Experts of a small language model: 10 layers.
Below are experts of layer 3 (counted from 0) of a mixture-of-experts language model. Rows are named router (the router's row for the expert) and show model dimensions 128-255. Each number is 128 + 32 x the weight over its row's rms, rounded and kept within 0 to 255. Numbers have three digits each.
Before each expert's rows: a language model's description of what the expert responds to. This comes from a sample of Wikipedia text that the model never trained on.

# expert 27
Spacing punctuation before numbers
router:102138072143113149199099125136110106152161164159144139122115137095111127088154183066133124151182167120082109123165178131151150113147160141132097159152137128128125102170190111131194184111103087107107109110078087129173107077132086134172054134138160141133126195107150134154089070062163114128129104158110110090144139201123166205130183082167119128146149107100140144096153131115124124137097

# expert 23
Year digit continuations
router:111116086109121174177081133117169140108130172080161163159186115079089143126177093164112079179112122096063118164172188082096159147135172126147114059091131144076106130139162144163155179091151075145111101104068103119191138100142191132150085140125123177146116188068100139120169143107162114176079112146088103168139114153108106180128137098178128087117195101115184123071155141091135171144098

# expert 6
Place/surname endings
router:110224118159136139155146104119148158105081166154154142152163129146159130054143178179154081112115096139099198108095142140108179182233153117145177136051159129089116160102143083113172123057085056126058080146130079143181128123131115165120155142161143173155153187095128169135108151136194049163106139116142078178119143117125111127132136121128126099090126161153098127070128095147136074149139

# expert 12
Leading digits
router:132137155092194189170113122155180132097120181073123160116123106117094126099109138113080085160116111113129178134150161115091125166081155130122118140110093135119096152152152128106126138097155094147103121128126154140160130140134173155184057132108137163129198140115103186152155104110175092163102134139101090177134099143040104147151118164165108099135156090126170171105123082109161148100098

# expert 22
Verb and noun stems
router:136142101150087098129117166121133078157125097107139176143101085138106099174156168154131100093089121085146105160122135086086128146120090125091101115087143075148057074152133160147123107085122105110100111159125100150176060128111108119122062114130175110106146173057113100114153101109128081128108046073110167092153109199141080130123134176110129148162133111100142121110112134152154109147098

# expert 25
Articles and conjunctions
router:125132097125200129091154180168109142128118131128102153161118141094071131113141108144123127156141112120088124068112131086153181149146102153145122095100158112111120179169150115155131152066120106110081073140135113169162170079102169106174042130157179160108162189144117112168144094170134094156105098114082148180139128133091157170138137156133135118080146084106095131111180168145148045101121

# expert 7
Closing quotes and parentheses
router:132158090084147161173096106101116113104112153086179160151155108098109153081156137155071073157165127151098101136174175116097160129146164135145109084103118129081106105174172129123154157099125104121086143150104114124196127058131183103186058162140154161129168157081122150133147128108160107157052100141132119166109076200071125190138152075139123109079171121120170141090179136085159138170130

# expert 24
Table and coordinate symbols
router:148127117091161174162092103106153158112127151093176147157144121090092143103165152111119056153153103168091123132149163135125148158106156136162097110094147139072122105147180135151154188133130099112079094110110111074198108078150160107183035110206134150146133143091093133116116133115180102120081098143101060116108111174099118177135145119163113127070179124108139149087184149126141117172106

# expert 9
Adjective/participle suffixes
router:123167083136157176137107133155134122101129177078133107101160096124152134137061142151144111128097104107070097090157118112149093110170147131157205181138120140118114117110161148133169130086090109119127086100073133125163136103156161153114039108095135138081160140092044078141135085129106114115087147093068141187112114152156120127119091164140119138059179091139120180123117113112157136158164

# expert 3
First names, name particles
router:104167158120156118139078110130165153126081122135168172154121097128127132134114214164129104134183131134108211097097136099128148126161116150131160077111132162109128143155160136117183065094120077036121184170119064132173114117157154077156169147120178126130207129094115119134106099151157127104098106115126137129130134125075137122166158103091139111076155149149107179100107096150142092106125

# expert 0
Mixed function words
router:117140108095148171179101118111140138106118174082179181142158129099075135095167125135079087164171136152094122118175186130116155128122178135139118110107136153062117127123191118159149158088127083098088095137096105115199131063152166126176040154148140161134143156087090157128132114100163120158057083149110087159124105179059129205126154121135099088098198106105164149081163149087123145147089

# expert 1
Main verbs and auxiliaries
router:127125101167141154116147169167129090104113132117165212135125121106115166123114122182138138129095105094142135161137118082183128098089123119095119153136141095121090111182135120123169124033130084109096144135139152122170102133112133111150083112143130135150189146070091121170171062124105127206131083124117155129148113176099125154178101183089137105129142106151101087110129188094119160087089

# expert 26
Prepositions in prose
router:126124124107179133167128109120119127174072168132138098115129117110123147151119113142146105172180137142164145118141119109130146156148144149152106061128152121083140183166149107142150106107143073120093074154131103133158172121122099141187036191129169141112137172095107145129120094103131098159108084141130112160134105217103134155128159126124149112087187121086096149085124130132192079128160

# expert 20
Separators between numbers
router:118168056104106149190095156119109149133116103147160121162143128115116126120182128135110127156158142101063130110141153140133110108165169171120123146122147092120147118180163121195209131113171093059097119139143092127171114058159137147155080139149145193122138135060124135131112139154133128146134093181126103148153094156146161149115194120149140162088179134088147151132144113102170179146112

# expert 14
Line breaks and heading markers
router:103166086103150117174134165153114119088165128143179144134198081092109141104108085166120110154189119067105161082096147095142139148154116143108142103086128134095121122131135162096190137070109088087091110163096066093183116052111185121189066132128129155134128166118166157125103156088166129192106069098123124148155143206103093177179118139122176127086141130170162103084154125134117088146171

# expert 17
Noun and plural suffixes
router:135162055062167194096139190108111127101100147149131131129114111121106132125108082125130098104124128138159102112087136130128127156131110160141114139143146151145161174108113160150186120134141170109109122144125068155181057035150152119155140137109134147099148170091113179079066139118163139165151096091080120188119139108134121192138117110158131093083116129128140109090094135138134144148122

# expert 8
Non-Latin script, punctuation in lists
router:115147113107156163162095132128138127111112170097196177134139123082102149096169132143114082164177128149086119128154164122103140136133179141151104114101143149079118122133162134157165157098137077111064098133067122137202107068133175117176053141154150197126143153086120151128126139109163099166059095152141090169138109182088132197126170118140116100074191118095161134075172134081129126145088

# expert 28
Sentence-ending punctuation
router:110181070097171140149139159132100095130108169140184147148157109121119161088121136158092102158179135112082100101136175084159141126188098139101153101112136142097073161190167167142184102044132111118103107145079097127171071059147145149150107186073143135134138194097135137154136132086161101202109082122072108169133114192136077157165142115134134136069132130117141108087165121113159086132148